{"n_layer": 9, "d_model": 640, "n_experts": 24, "experts_per_token": 2, "d_expert": 464, "d_shared_expert": 0, "activation": "tanh_gelu", "moe_layers": [0, 1, 2, 3, 4, 5, 6, 7, 8], "router_score": "softmax", "normalize_top_k": false, "routed_scale": 3.46, "balance_loss": 0.00157, "balance_bias": true, "init_std_router": 0.0335, "lr_router": 0.000318, "n_head": 10, "n_kv_head": 10, "head_dim": 64, "vocab_size": 4096, "norm": "layernorm", "norm_place": "pre", "norm_eps": 1e-05, "positions": "learned", "qk_norm": false, "attn_scale": 0.125, "tie_embeddings": true, "parallel_block": false, "init": "normal", "init_std_qkv": 0.0271, "init_std_o": 0.00639, "init_std_up": 0.0271, "init_std_down": 0.00639, "optimizer": "adamw", "lr": 0.000714, "lr_mult_o": 1.28, "beta1": 0.95, "beta2": 0.99, "lr_head": 0.00353, "grad_clip": 1.0, "warmup_steps": 273, "schedule": "wsd", "decay_fraction": 0.82, "decay_shape": "linear", "final_lr_fraction": 0.0, "batch_tokens": 65536, "seq_len": 512, "doc_mask": true, "z_loss": 0.0001, "train_tokens": 562300000, "steps": 8581, "dataset": "wikipedia_en"}
Below are experts of layer 4 (counted from 0) of a mixture-of-experts language model. Rows are named router (the router's row for the expert), up (a neuron's input weights, with its number), down (a neuron's output weights, with its number) and show model dimensions 128-255. Each number is 128 + 24 x the weight over its row's rms, rounded and kept within 0 to 255. Numbers have three digits each.
Before each expert's rows: a language model's description of what the expert responds to; "gets" lists some tokens that make up at least twice as much of what it gets as of all text. This comes from a sample of Wikipedia text that the model never trained on. Tokens count by the router's weight.

# expert 8
Description: Numbers, pipes and semicolons inside sports statistics tables, such as goals, scores, league standings and player appearance counts.
gets: " | ", "0", ".", "; ", " |", "–"
router:095125119141146129115135135135109131126133115153117135173122110094119130146145152174129120135125138107099142096133119131147176161101159126144104093152182165155176120170159118115111114121150129143156137155118144120130118137127148136117102183165136120127149128110081150128100133154095124123143074168112125119129107132118113133162115075132162148121096125146116124145176118120120173076107
up0:140128135150138162141132115153198099074085105118165075181126114122111105118130137141126145177103147081092095079130168118172130121126137123151111091109126096120081125158137066113121119116128097100099136109111126144147141107125148129120131135116131147129140158110100147118155089106125140132118085123110166162113143177128141138127105100133118111124108132091136100116114128124106103168120
down0:139137159106134117091112154113141135156154129135093123130134115113124120119137146154136144109113111130113129094138131135103104146103118144124146083125142107117117140113107093129121149124137124145122077099086131128172136135190173117093097153103138134140129142114114112130119123110136082143140136144163146073107111164078099131101110122146149125118093119140107131152109136154092111126121
up1:141109119087109120134122115124140148130150091108096138152118155129141152129116102118133124143122159119142112109167131139114118165154134117105116139153169137129130101116122129106144151131159117113139144184126111107136103105138157109138098088093177128133103148105186119083149100109126165106099120129121152122155140132125149185167146144157078093116114184098123138114137153108166138130147
down1:104129120136127140093156120121103124151119134110106161154147129078123155115103151160142123121155122179123145135141119126110105117130113122158099148138153124156151149175108128123128144132154140128124101176110146155099180142134153146101110086120077168132136061120136129100137121119092148133082147125096112175126167117103090141139114114096116137139144123117125137078124106122105133124080
up2:173111113124173111153130142125163099130117071126120092149144113140102142120101157141176132129156080115121129129132148119085111127129128105123108128120157167107121106175117152122115131127120188172097125111156100151128106133161112148117124142140160131120167095138117135119134126110162156141170112135106124125111113149127161158162126121162098131129158147156129152135124124131132160090120
down2:105132099110171112130138125129127120144128100135113090099164118167156125116075089143141122132144079103096127107113126113153112146110104114126149115133129096116103113172140088125140113158135133153122155120112116144125117132151157115103080113177103139131151089109141154117133127076138177114117120115114114136112141135154125073159128125132063123116144142136115157186154136097129141147162
up3:148113153097091143106145091139080124119147155133172125142177123126148121120181109146114097107152108124163141083154116123159137170132107134112113113117134109152130157161097146110120105179128090116131157114119125171137128136127117140160118102136154105132102135121102115129119142156138129122111129100160133177132129108112133150134149161117114129123175131105126123119077129113136123101077
down3:125126141127122131165126115134102112132073088129111145154151128155105166143110121122143109154144143136104094118141090122123098194130125122113147118128151127086149123147129136145103096152128173156154196097113158149134143149133123130096111115115145163113108095113130130102158148092121149097132100106139127115127133115126128171131082142134098144124190120131127148130095116130140106126140
up4:130109142119042159146137138134117118114196149114074166122155117131144110094131109108153139120153132116165140128146135165102125146163122148152103131169091131151157136161140155111131178141122108131134120134168129136126124113145140143099120135137065194154105148108156148087150098105112077133120136106157146155150140126104112169104164135128121155131133127138146088159139106087162138115145
down4:134109124129091150106136155128154128203119162174114110136139134114161109113120170141165130108102158129150154117145094130149164151130145105154098145163082122107110120163140114151132141122119120143169148126130132151145131129112135136114175133172125163150087130119132137131139102104133136119116117118133144112137168133153113139144134119119135143135118115154079123141145146114153121067127
up5:157095130106155108124150171098113160104112094099180131142130112153151144127121113128110114182108106140129130123142139141117118146108099121075144129106109131171114070123085149127121151115148126153135142127143099154161149116100095110175124124113164082166129143112148187113115118112146116102129120155104160115134104082078119127144125147126091072132155156110144145109170133109109153068110
down5:124124125105159144155115071133115144145112126108115118137168142171154089150125116086134132108166137107106155134110098137128124085139112129098151163131112133171109159169132110133115121129154143155149134134140133080167116163101095170114138168137146111099132136110130134097118158087091130099133085137114165156141157153115153138132149116084140166136119138082136131101105141151120136170163
up6:131096122176125086110132181127138112143138069113075130135141122114134133126121132144123125116099167128120112151150177102153087109152146123124137121125154155126144130124074136112134120118109182098068125111157126137117118095121183131086118112101137142115078128127126137157132155125091118167106101161099116108127129111173129140105122149186095147108172146129147120133125123107110147097125
down6:154111136132141127120138095123148146156131127140084166152086130092131148142143169175123114125145118130134072079134144128069109148124087159141114084169154127103079114112197135129124118169117152154134143114130122123122080095164150127121141129096134121114144151116154116122106113115098118118126170092136112123135117135125140103153129114118145154104118133162074137166147110086136126147135
up7:147146116114071117109099120113106127138093112140127132099123156124155100137138134107095135175154114147104137113145110148147167135085128169127091166150098132094153159151125129137104133141163124183105169128126098155099115153115135140126132132095139147146105083146171124082102133132163086127105141136119103130111160115155129158098153127120126133128168111127124111116116072139126142153099
down7:130136145084140106135152139149099127150134127133133116127103104178153125139125169125102117141172128129159144070129105131151113144160112134085088088116175128134132136141124111123116114174125106137152155111128199089148122126142077112111077137098165132108121150119106111105068105125102106113144133156132134130135102135121162159122098138117117143134092138130124162108109118148129149129106
up8:162134164159112132144138119147125132108163153124112128121204111129103118131121061131107129150134125106096127127146156153094147115148144136172121111157132154141094087182120092130118142105110134104073143071127123170126112172104128164124149132124136108122135124126104163126132169091104123157118130123114177106146138124110127108157135126131136115136070120132129134131121116150166093147125
down8:081125129117144078157085125136155095118133124105124124146120116109141124165172113109120135142107111138180110119115085135116175140116095109156096122100099089122119150156142135117146156144114135189132094136142100158133077125113088142164121134145081117133108140118181087157150169125128155099114161169113132069161136148153087126118113146121157119137158112159144145109094152108173126121132

# expert 18
Description: Line starts, hyphens, colons and label words in infobox-style lists, such as Venue:, Address:, Kingdom:, Directed by:, Location.
gets: "\n", ":", "-", ": ", ")", "ation"
router:091120125143099145141119146141098109128127116128099127118095113081141134156171131123109130173129140129123106121132120125134111125167171119110160158103137127172141096104143065133114153110112154105114160135142147082129124085142142111096125099128140116123114134115131094140102118148087113116138104147157137106183153172154112114160144071131134121141145125138112112076147104095171141143171
up0:119149176121104142124144157128142125099112119176128129131134108102130133119107189158182105105160142122141096143134135115098138137090167071147166125158187106167165140143073168142132203142147114115105148139123113116118156125140101117101154093118137130126120132140150136145109142131092145105124172102119117134148123128136158124120101136120104115164131149107160176103121141119145101123118
down0:106112173101149113161127109109096098163138147101148163128139164165130112121108132142120130138081153129108131110147112111108145107130129080093127100115174181152112162065157101127124107134142113123106123161125113140088178103150149136108125125117138145084122127120126121128113073152142127146138112170138116187124085111183136105134108113136141152138082119104149142146115132150113090153127
up1:145096117129094124148197071136136181151114122108158112148143118132108136087111161142128097115154130132132145064153127136132144139082139189094126120129124131116130112147143143114151145115167118152153120172117113129143137141148100127099114152071111132120126122116145126101152103109104101155100119152131120164094152093114159144129105124155117089122095138147185160136150124123120133113111
down1:134105139174097146101107165135172150101150128137140120146106099068160147139120153146112109153090130114100108108148120134132118133149126127132119134112152146184130153132057130119126109142088144118166134113129126100104098118153129116082128147096126093139098121152121144173120128135072129110094128115172121130145103142159146123119108093109127147133111084124140107082149138090124158095157
up2:152087114082176118164111124117126149122113070141148081121142141181135131136118117177121123112119113136131127177124175126098112128122110143146139126134111159121167110103105133074132128132137144147101071111145122116150114167157161136163145153126077123148146136124115127138202149115155132133133129135127178160100093109093150132100098109154058135134116124093127137128163162141100168092130
down2:147142104077122075123118143118109106122117168145154095128114137159114194142104103133152123126093135145146098110085070102142094176081148107093135151129119129147100164135082121124160111142119140131124107071140118148092111126165108204120147152139118124136170136105167193141110146098159122169121170171129114121096122117157131144091135148104164120091110105116094079105103126140135082151088
up3:142150121100137124122156141131167112108108165163129110123141143152110113163150137118141147129111122120151082115122142115162108119138124128106125120151128167109107129115112135127124139135131133126144182123130156123126099116155139136142058107126153116118133136112136135129164176119144140089125126108130135145138109138158087132117131135110111111128185164109149151140110174134079126132119
down3:166134077130138094099165099141092122138113128091124161118104122134116124146094098117125148147105080129105171122130133130169084161128112106168132153179129094153090103133109124137131125126140143111110134083138122159128123125148196099131139110124120160130116109125159104144151084122129135164118132094110160110135133123100106145091165106086160127121125121171133127137165124129137074148129
up4:099108155115082163143130138119136160135151155082170120111102159092129117114127153114130102145092151131117141136151138131133142145116092135135140159130130105080099141073122124115128149115124132140144158167129094110113146152167120135130119172109125094133108166153117135066172115133126141165119094172068149162095149137103122146104164110119125079111173110136127195128117082150163083128148
down4:115122130118107147144175092119164159104162111127133112160143100143105106152127137124135115171138130137127093141138158112112152136151105129103109169098121145098119143144122122139112128115158169101183133146145130132131144120096115103104110103107118112137112141112150148059101147139138150114151082133110113153124134118131079134120131129115121099087129144120154120107128143158171114137152
up5:144101117112141113162118140131133122130119128095120134154141119145079122126122084144132076105122132128145105128156140150143078087172135150147081156124117177137105091097113112120128159130117112104106147136151169109171125094123090088173099142119139156163153105092104122108168122123141146112103119111161123114162102128155166133159162115133146109158157142128137088133100117089083095103134
down5:128121096120106121122084097121123088143113152146126101130092146136119107155130135158091146104128159110110115152092138098075149133130150109141145107106116127103091105123139125131100088123163174130110123134138133143170068120149134140110119117105123136127153112112157134143129127137155160159126158151088136133111127101144115159092097142154157119129145157164116166143119128124107095127105
up6:120133115142124143123110154120100143124138164133130191154173152159129091071141083092151150179162126136110176157141142141143134073119124078068097099151112097116098135137140113130100145120110126137131125125143098138132104106140130126092137149153130172088088152123136144095169140129170131115149161122129132142109122131131125103109132131125121161121146139142143108145104147132111117181107
down6:126164108105111133136149178138148161136144070146172146133165108111145090094134127118118103115149132119124119094094113110106129149096080147122161128085099122104179107128137153123119086123135121171127120133109122162142127168128147115093145129112141106165132112115129127157153112141154151125088136162114153148121138116137100160125121147132113104114099115103056150117154136112136154096157
up7:150113174149117154132107150129168151166137094165103096084138164100127122137124077156158145110148169113163142066148157132127107135206121155163113086104126096176139160118125115125151113107126130078131107142112100114092137134124188104123107143137082096097106140107131152120136125123136135137084156171136184148122147134127114158110091140120076120128151149124115180079155120102125129116103
down7:122125161104115128170119136119131134117112177172123134121149163166121128128108082132160100115098154135125115142111139145113123101141144131125117072121106115101113152095169145127145103130131119145130138120105100124136124122142133096142134139120113131153096133139143135160107114149119096145140122129158159106139134121112162149160135139146157129123110123131128109125117109135150149125087
up8:152101160125116079150152142123127170138117122128121148123123133145086113132108114141129093144138102116172130123146130139119129116127106138122082157138144142114151156123112158113159114169135115137104123181168120109134138145169140129117114142152134190094107099128130117137141134170136157176138122090126104167110156108123081137151157081135127178175099106140114147084140121126118142092149
down8:124127114131134148213142151124161104110119137114122123157112115125113143132129126108136157146191100132114089115143126129132144083108138112125139116098126152122068113123125131137116187162107149162125099104089134110123146123093133093144129104158128154113136113114108144103107119153137091092124181098113103126146157137151143117155132128086113172128107130137134157120197118150160169131121

# expert 2
Description: Word-ending pieces inside longer words, especially adverb endings ly, ally, ently and pieces like ower, ary, ater (Manpower, Evolutionary).
gets: "ly", "ay", "ary", "-", "ower", "et"
router:125114140130108115116123120125148121086150151128113124156079106064081152133099120172108127103127145085146141086140119121113172127124136134170150125108139102133129121131129161142122133117170120160148125140112133108130099140132103097125100117126113122133087155146084086124140112125069177167132124100129112121121158103181149113148118119125115155115101119136154148165121169130104126106170
up0:148090126120097098165104165126126114137108121112095113135163110121150118143124087145111104134155083098135116132148128170078088138120130137108121122122115106107122127099145116098154153139153110110103164134158091071115111123128132129160161186120146140117113120102151124113158113127136132149093130142162154128129156123099123191135066078150089157144161146129134138136152133111146141103148
down0:115145163105125095122128095133141137109139137140118131119119118137139152085158186143094138127131126151108141069133074124117151134137126142126181129179122156131125127132085144149130117131094134130188072147172126053103136108107145143116128114106157127078108166158128122110151106108137106137148141140128114116131129093098112141115126177156138161164117142132117169107135123150133182124079
up1:127143119157127156133174120129135111128092120093147145172133127102162147138120127124107100175142117114102115084168131134146131102134134145120149121114123132124072113140082087122157090175126150093100146156148130049131109138114091145105124125152163152143131110150185152125115169111115114093114118139166147133121145139113123086132136136158149111101115132110148116148087115124107135144110
down1:125116151135113114136145080122106124101128124159190124124140132172136153147091129104128109127098091119128118119124102127138108135122148111148139126109117107105096133123110136130130121129105169134128111139149117151096172202109103152150125075182121157119124170115090162151111152118149111096159134154110140091123115125126095121114169128127142147098094133154151122126089177154098120135128
up2:160126112105151126168146134131135167113089118120125098114130140153127131155137084120149102112148101123068099085121114142123101172138113103106131121129140098064154095158101142118152141136124086120187121148101123136171140106155092129155088131130135090126139133120110127176140173195125158107118155135166135138084121131132129093164106127185092106140165133134090162121129144097115157100130
down2:112107065130115164115075087155160145111122130128067119146100135124116095126117136129159140076124143132079126123115084124149145135116122133116154123154129113100124134175136130115137088149158064120148164147136151136118095151141084123141153133142157084138139141109151125080128039135132118075146107142121126140152127144174064122140122142099126112111136157152121144114084144128097173063113
up3:136096149099131128140127188128150123089146124077141153131155104112145105106088152140126108137107107116126137156152139124134140116103117122133142091093134115132116127133140144115130186115145170107109108123180088123150118098164118143095125147115110148154131117127144165106137124141129103167124126135127118108115104125110134136146148126153117119095136104083150152142126071108157158159138
down3:113134170131144145072110154133145118082183147120091123108067127132145099114150133156096114143137128101109181125126117106151122147117135139136136110113120193097149115147144135118164154161165133100142106144159142161110174138121106128097130133137105145168132094139134130087143070177121117114154175155123130104139142119079129119122137157173132167113098127139092141155117093100137116101129
up4:098111159140140167152157127180167092123154101128120118137121130139120127153099122133147125140149099079130096086115138138129105111139131121130109141146135115119126131183139122067161118142167088136134122141167132134139124138138114144143128121124105181144113136073130114112106127131143117124078127135139126149118138136119154123182098069137137154140149208144133152147133149135146131138159
down4:138122124144150181134090167143138129111110118093151110176149152152168104130123126107138163140141156128151151136148130124107137096118119145094101134119063120157114138143137161144151108147159106118126125100120112103108060145158121085122139127144147137186112143129129096158122123160135113140123154171163158107192168118115123119114171125127158174095133059172119111137139131121111118130113
up5:129106082208112140123163143115124092077156108121130116134091105080109095116082119172147108142144142154154126105151109160123140114104140142111157138113153090152111147124143090118117139147112173116092173192133116080190119150148152137095154114115134150115146109106150100141163114101151132174088152126082147179131141147111106103154131105149152117106129148147154111134115144143143188118154
down5:151131124110112099189139129175071141085117137129144160134133134146131133177115102161159120150138109110116087145104132122116125103180121130079115164122098160141133140152092115111131070110138131180159124134138138142097128134115106070117123135137152139118157134123086106153138102137152143157110134100145156077145156133147153124131165122142172137121106115127098128135115134143098068135138
up6:118107135104074094163119156132095146099147078112111121125177105152124129086113116156155113153067122133106152166160120158088110123107177112167097148119128128124136116123148086106130167116121121125099107123154125175137138103092173142121121148121106120109104126127115069113165139156114093143093112164144160100132119137064149141125121066152128115122103125145153142112161116128127160134135
down6:125120127108131115113084155119165154058150126132116167139122100093120154131152107130134117169084127135137126110140109121103167120121144134098149100114130097165115172142138155140119146100118146131155130177168087124136141131110118124129113131128140113144119110108127132101138107145144134135126168109141145174137116147130090100126082125125151106130115108120119136113134111150144104130092
up7:171119112144115136155105143131093135125107109085147110150114152132135142147120111129156172104112128136076150189154150129109115164143153127096137138132123139133100142157146170124067107151158104092131122165140108121144145153152159134136136180111178085110107115109148127129110094156140138140133108096165125120086140131108165124095131115147130131146120117131150110119127118087138142124134
down7:098147153106108130151099127120126136096134166157127099128149119141164116106140141105121163146171110120117146128114142117095110102136122124106115127112069121127108154159135094119149140123126100098068129184123113132109122132148118107159081105120102089120126135120124133122148127124130123149112103135161144116136131146149112160134109117139135092150094102152078164129143138127125125170166
up8:128123114120131100091164094103121102074123143135142137182130113144148154136103106128100101116122137103106143156137118122112110068125152096099125126158118142121137147142099131138104139109137114106141123117149110115130177165152108108117131135100113131115130153116123149098146146102189110114131134106139117109143147088079106143086118143106094152101175135119165128135115129100158103113094
down8:148147182137141135104107085122133103116159094149128116141138108142105104099139119098124138123125137147104138114088138147155112077103116109142103121159118170132140127116152110121135152166110125102108147091067136179140113121161139128137153157090084097095103104129093114146133135137152138160128123090162073087131098122099118143154130143148127175137112139126126104111113126112134144117107

# expert 11
Description: Pipe cell separators, semicolons and line breaks in wiki tables and lists, often empty cells or pipes before names.
gets: " |", " | ", "\n", " |  |", "\n\n", ";"
router:134109081128118125162096161139132133139132147157151165092078151170130082130143115135135096138102135077136115127096117116138150078107144089158139111148114126108159165166117141118171180142156124169154162163087075117157153138109121101167137147173114186152118160088136131081121116105153123120142133122139137139131153122123114119178095110150173156135161140147139140161145126129143138103138
up0:119117143108128127143166151127148165077066134126136156137150154090151108140144136103140122157130120096125111105141179117147120182167129116137097132146158134127101128178132103096134114152113080139150130121131146087125092124142096100184154110098180111114109126109139119131080095144089120125094135174114114135168144128131137151108108103136122109132178170113130112135137139124107108143095
down0:169079083132096131119117149119109137082075147148075133151148078119147102148141134097102121143127138118131141138129089135106135139136123154144131165169138074100175116074110135113113082118195152096118123113128149146137129181136145107122114131114158142124106140118113110124103116100128116141132116162165114157126102153090125169115062123093159167121147137123141162149138110158109109116112
up1:145088132138118118103136099133170155121125085079144130132111107084187089124125187158188163120121135125122114168133135099138090141152116145123157161162121133108140097111136122150105106122125121125130122105156154112123099135168147150110139128112136101137156096145155151155133147161120193118124106122164133116153119136114077128091084125126108093099134125096140108089139111132173117108129
down1:151085131134108145125117145127109131126095082115081110112144119140102115136154139128120135108102168066115110137144131113138105149115125128138135148102135102151144127116146094129156147110149080174127185154119121141111120152120090127105134111153135110140143113130151148126125115144116141079139125098095136133106129132156090135123122119111108130103099129087141146140116108145128121074143
up2:119111125149124175156125145138116141100121131125108118127112125082147124100140151148124137140111118118118151068136132120145117113113153144126161141147105124116128115129139113079116126105098126137121146126112102151144118108117130083132147121130139115143109087094119143111153131122117084133140136095129135138093135124146117127125128102157135145127128124124127128154135124118164135118144
down2:116106144138120148103112115167150122118174120140099161185147133106128164157104084153098095087115127120136120154138151121119138108165125111149145128114085140131131104124110141104127148130182141117118093091103122130147096081097180159145129076109153098136073121117115154108151136103141146096111155102151133133116136171091160130142126129161097143155139128129113088112111161112135109106178
up3:145117119128120144118155145138111146114143089111092122147101119140124104126107125158143116136107066104107130098119118129105112116104150151197121145109150130098107125147123135090160109178137133131110149138138125139144121133099121108096113171131086140126144172079128093101107122123124106106093075149155140150144143131111164116165076068158133145124118159148126106108162106132137113084139
down3:132147167107171102134089126148143118175123134136170160149141132110164095124132141136119156107134182128124123130128131130143135105174131142160078132080105145119117142130132119128101128067168142085084127136143116113090112059121086141101117107154144113127121089120105127093180097095121155101131106151131133136107153169126092108137150149138153129135114105206164155149122161140139154145154
up4:095133115111157119134190188117138119131132105127149167145154136121134138129126155164078141159181105136126139165153097131105106165174092103144099137148150134105120117140113149138115163126149098111171107143076121156141163103136130141083120149115113120104149124131141124097100129124161125141097185104121150124103154085131162138152135121145107144139135155089157134143120137068081116116121
down4:136133040138106126132125122077114154137093161100068145137129140137142107116170189128122137105156145132099139138147116149149138104139119137119137109142152124124139125124117134129125151151122100103096166132125101128159163140096104175111114146149149178147119163134182157123084102147133110103105145109115129149089153121117123149152139138161147054112170136107153086098092122103119111172107
up5:125117115164110119142128114129144135116134129169111125106125153102132122123096136178111085117158106108143123143162125137097150092109189116132168130119088101139107123118138106081170123141133118098123149102132150137069130128127127139116132102114125154105139100095085161125169101112172106134096065180099138158140152107126159132166095107129119144116154146169127155117104137104125141136107
down5:158132113145141155105109117131108134116091131133111097104110095138110129111145146120119127140084122109148122149145095120135126154149168097092133139132136139099115145091198142138119132069134089119134122100140133120120132179137068188130190132117139156125138118104067104144139110081129149133132105126109104103105126141111126102169105129111114145101130099105111161121106130087141129138154
up6:093120104086128143146135129141142144081043117157122151125120180152165114136105108183106090125125144125114133122136142148148132129090166111172081163119152153151155091160080127133116107129150153155113130115132121151093115114176100136117136149111118138158134102113141125131116133109123137113105114157120130125157128125155149117107121101147123135137158124127129104145100088122091130126113
down6:123123141131128123143067142108143101145125148140115129048144139179130067082120081136181147111157142154132130113122154095153133141069136103138124162165163153124145144122128139128127133135127083146140163119117072134129166122137105124108115161162108126139123128135151125119142110126103121139129169136136189098098144124127126150126133123164172103109167111173123101140140188154105148134122
up7:150119133148120101101104096140186096103083101128134123119130118106120140148105137153089100132130088128103122129139125103131142101106106122138149126115116148124104099078134128150123102079121119121136154117134116097129138070143112143123106119104102086140130112130148144144185123126107160129145085175116147093116117137118081115089134164128141067102096104094133141131151103122178077129117
down7:127112126096116136131070121111146148092136147122136098146142117153146102158117162141088112155139127131079125156130132155128147119112089117132128113132115114101117140177149153128136109132153130120143165096108151153174204114104063134086131155149140131156116110125124153120089135163089139106132115165105128141138164116144115150096151136146129150126129118102126113068102114149114156135132
up8:154094130125101135163112159081147152115118057090140147124148149107128145130102117151127091118092141137113147153170137154102135169122155125092111175144129156119108105135117119127157112162144110091099141123113121104119165129160149140139121122108097135120092118129155149126160124150103075149138092128182113112161122095100134141116083131159100129138139133137152131097110091121141184129122
down8:117079106145081075152152140126134135104128122156132128154120109139114131129149104124118104138132136100112113130174123111120112093114145123158121136127141123147073107200119134148112088130142146125110147157126121160108147135120144112106100125090129155123154141137128179129101112114133120107120120120132158088142143103105163105122127118121109157120103113128193117167131100185171137085110

# expert 3
Description: Full stops, closing quotes and parentheses, paragraph breaks before == section headings ==, and the piece man in names like Lehman.
gets: ".", ")", "==", "\"", "\n\n", "==="
router:134109093107118172158100154159114138141176108144136110136118147165144116123116133138090075130124134057104105115094129143138119092135141120157107186105102123134162158122129105067150125113145103143147068156134098134087147135125156190118133116144121122125115129057143115139177128128175121128129160143146100098091122082151136095163098068137138115138116136169110097132122138152153172155138
up0:137119142126113101118107118116159145114125097143145128134145142160116117131126119173139102098138127120145132100123161135091092130108131117134113090119136103094142173110076073119121105145170163116129136186121148109149121126135137129137092068138157122108080109108106150103134163122128138137072148132160117171138126111098102131121124119155077109136132169115150140096124121108120142091151
down0:136196112148146141113117114161103115126092140132107180143139098173083102134119129109115113124097115119131131126000123130105154085131146081112130186126138141130121128146159106118154138119146152139161099122173078156121105125094134110126082135120147163153162114088145155119133126145158115145138104151117124158118103106159129138109072089133098096087133152119144130106105153090094142154165
up1:154102152149103135155142125129132198121147102103150113106111122130176128118126093123126095128107099130140149099169134138094117161133161112123139105156141139149117134145138144107116123139128146133129136133136102079134136142149148125159078144101124135146085103110135167125137118161137122111129097120118169195143129145121118139135140095089097142144147144121140132131130112140122126134125
down1:146113110145131132097101138147134164109135093124103119126134140147115124113077135108110126162112128138121111131188134117131137119142157141123148166093124148095088126112093101115122113109132127126132163152175122116107127107124149119138105149114122154182116092138140142160107150110095117124110123162150156116124149129164139136164117082165104082163115121085144107107121091153140145125122
up2:107108134125124113139120156134118138143126159167094108127136089144101164109110183133123091131129123123126133183142142109109096123105113165142124116107112156180183093124098166112137141100110118138145114094162124126146155111135094133153135148095108133132131169118125099061148169114099132158118152143158122133080154153141154148126153142147117115116165131101162161126138141145166128132141
down2:129087110130120134159116141147114124128137152072150122124090110092097104096111127132129152158161113110142141142255096119117135133125137135106105144108068165121131138087129133114125122138150129106124125150143096102115109116140093167107122171122136122104120102108120132141127101138131128125150167153152154127095106140172104136129167085118110094066103085133118143128104112107140119134196
up3:140103122157134115159113104130091132135103125105069147110133146198142138104128083190072074123130084119102119189127155111107148100116168106128117129088121129083159138129118128095132114112142112121109124125158125151099139119122139141123065120106135127120110151115111150133136135156129135136155131138097130128131205118146150129125142100112106161100108165113154120076126139123145125141109
down3:130175090146133131176113098130148110141110127116160176124126126121107141128122153135141162091152151136151118136000094113117123122137115140114116080135110073112104141146142133116132141138145124157118094131097132179098116125132132106138138117174162087126106077092132139134133135132157128158127098158109167136127126147158122103129119117100112121098126093144159194119136141120140092100104
up4:120111140082159070092113093133168116148055097178162144076137141106144139098109146140129124124128117133139171094145163116117111149123142111151119106150121102104135141135118169119109157136111125100144132084116118150156097142085148147109151109110154159137134106135170107106168102154161153167146140083080121135163152152127127134139177118118142148121113103098133142129130141128163101098113
down4:140121083110091155132137113105152127144132145114118141129110139115067147119146156140109136116135123117136120100168142111150140124126134134078128128146124188123106118089129120125116134099134146175153139115122155148153122109172146158125102149161161132122161110128142162115147077164131088141149149071145093094128194106147087162117123131125128124128106091138144128133143133154153104173110
up5:164131146120107145137127142120136123149117102108126177112128155143157120147125176154143070127183108112163133123110110116156121143127159100104125112152089105104108130137132111116143124133139140128110140111129109134107111119104130155081129107120140146114107076114112182118167107124110119095103096113096169143159161119148110146111139076123136132139139146141128167160110132141115172126117
down5:142123126165154099175147113152126168176167146113110158118169128120122171107100110117132110112141140147133083144141166139138086131117135135109147118136095142134114121120125142131111088102099109157098069097132124112133143107173124140109137183166103134156158138143116101121132108116123106121117126152155106119115154113150121105159121117168095085135134114117140182155154132168141157131171
up6:132127153135126074146099133113114135121113095100119147100143176130063122110142112133181129145148113126146122123134120134139098088133103119166163122167182113123145156157124153119134155157113136111134119114110090193119109141129125148146141170123112129115149173120100214124164170142124093160113134141117153126097137139116160097112099152145078120140124124100184151137092140117119110101129
down6:149178152126102107115133132114135135138114126111122155089135105109109140119156153127153116170087100122101128115146147108137171071099111181130112170107101147117142120132134121129147157143067130154109093169192104133123149087113121117130094118122141136118130135117128114137111133111118097149114107137133111140105108129178110119136123091125106090116142146152130132146116073193177151170140
up7:177096166124094098118134097135099112115095099185082135130155120148101157139087175128143123134150131122099124137160153132113143127123128103122116173188143089110134089131147138100098100145143112134099140125101138099155104127150123090134156130088127113129122111160131132134090113112088119176131137065162104128140122110074158157105147125132122133112169129063104106131148136102192120096107
down7:148133167134115092129107098133130155113112096145104131085100128157140153132153115113139125101092133119130137130103126120140098073112138130161091097156149184129157133150167117120148108170134142150146111145170123164136131112147158153136128175141131117124142124104117099136184102133188096113120124115096121167099115124128081121136127142151145105110127125203101140114160097176129108139111
up8:126134095157133144131107151116086142089133125083104119107179126162120140103109148132150123117145178129081113125127100135123100092131155141144113118109134133147133129167078139115167102126098188108141135156087144130111109132127134123164132163108109127065102105111145165117128157115143176125066109135135149169143093142136168112108116128130144122103162139170116154128105144156125147100140
down8:136150126133134132114099085155184111188142114079126114139135141101110127108118138150119164106126111119169099129151126125138136137101132115155114092075104144141092145119157085105164123164161133162120111124148116108117125150155153156189124125160105139126131119158122149145129153149131101135095104152108099091102149117149128171152095109131140098131109128123177102131123116113072142142121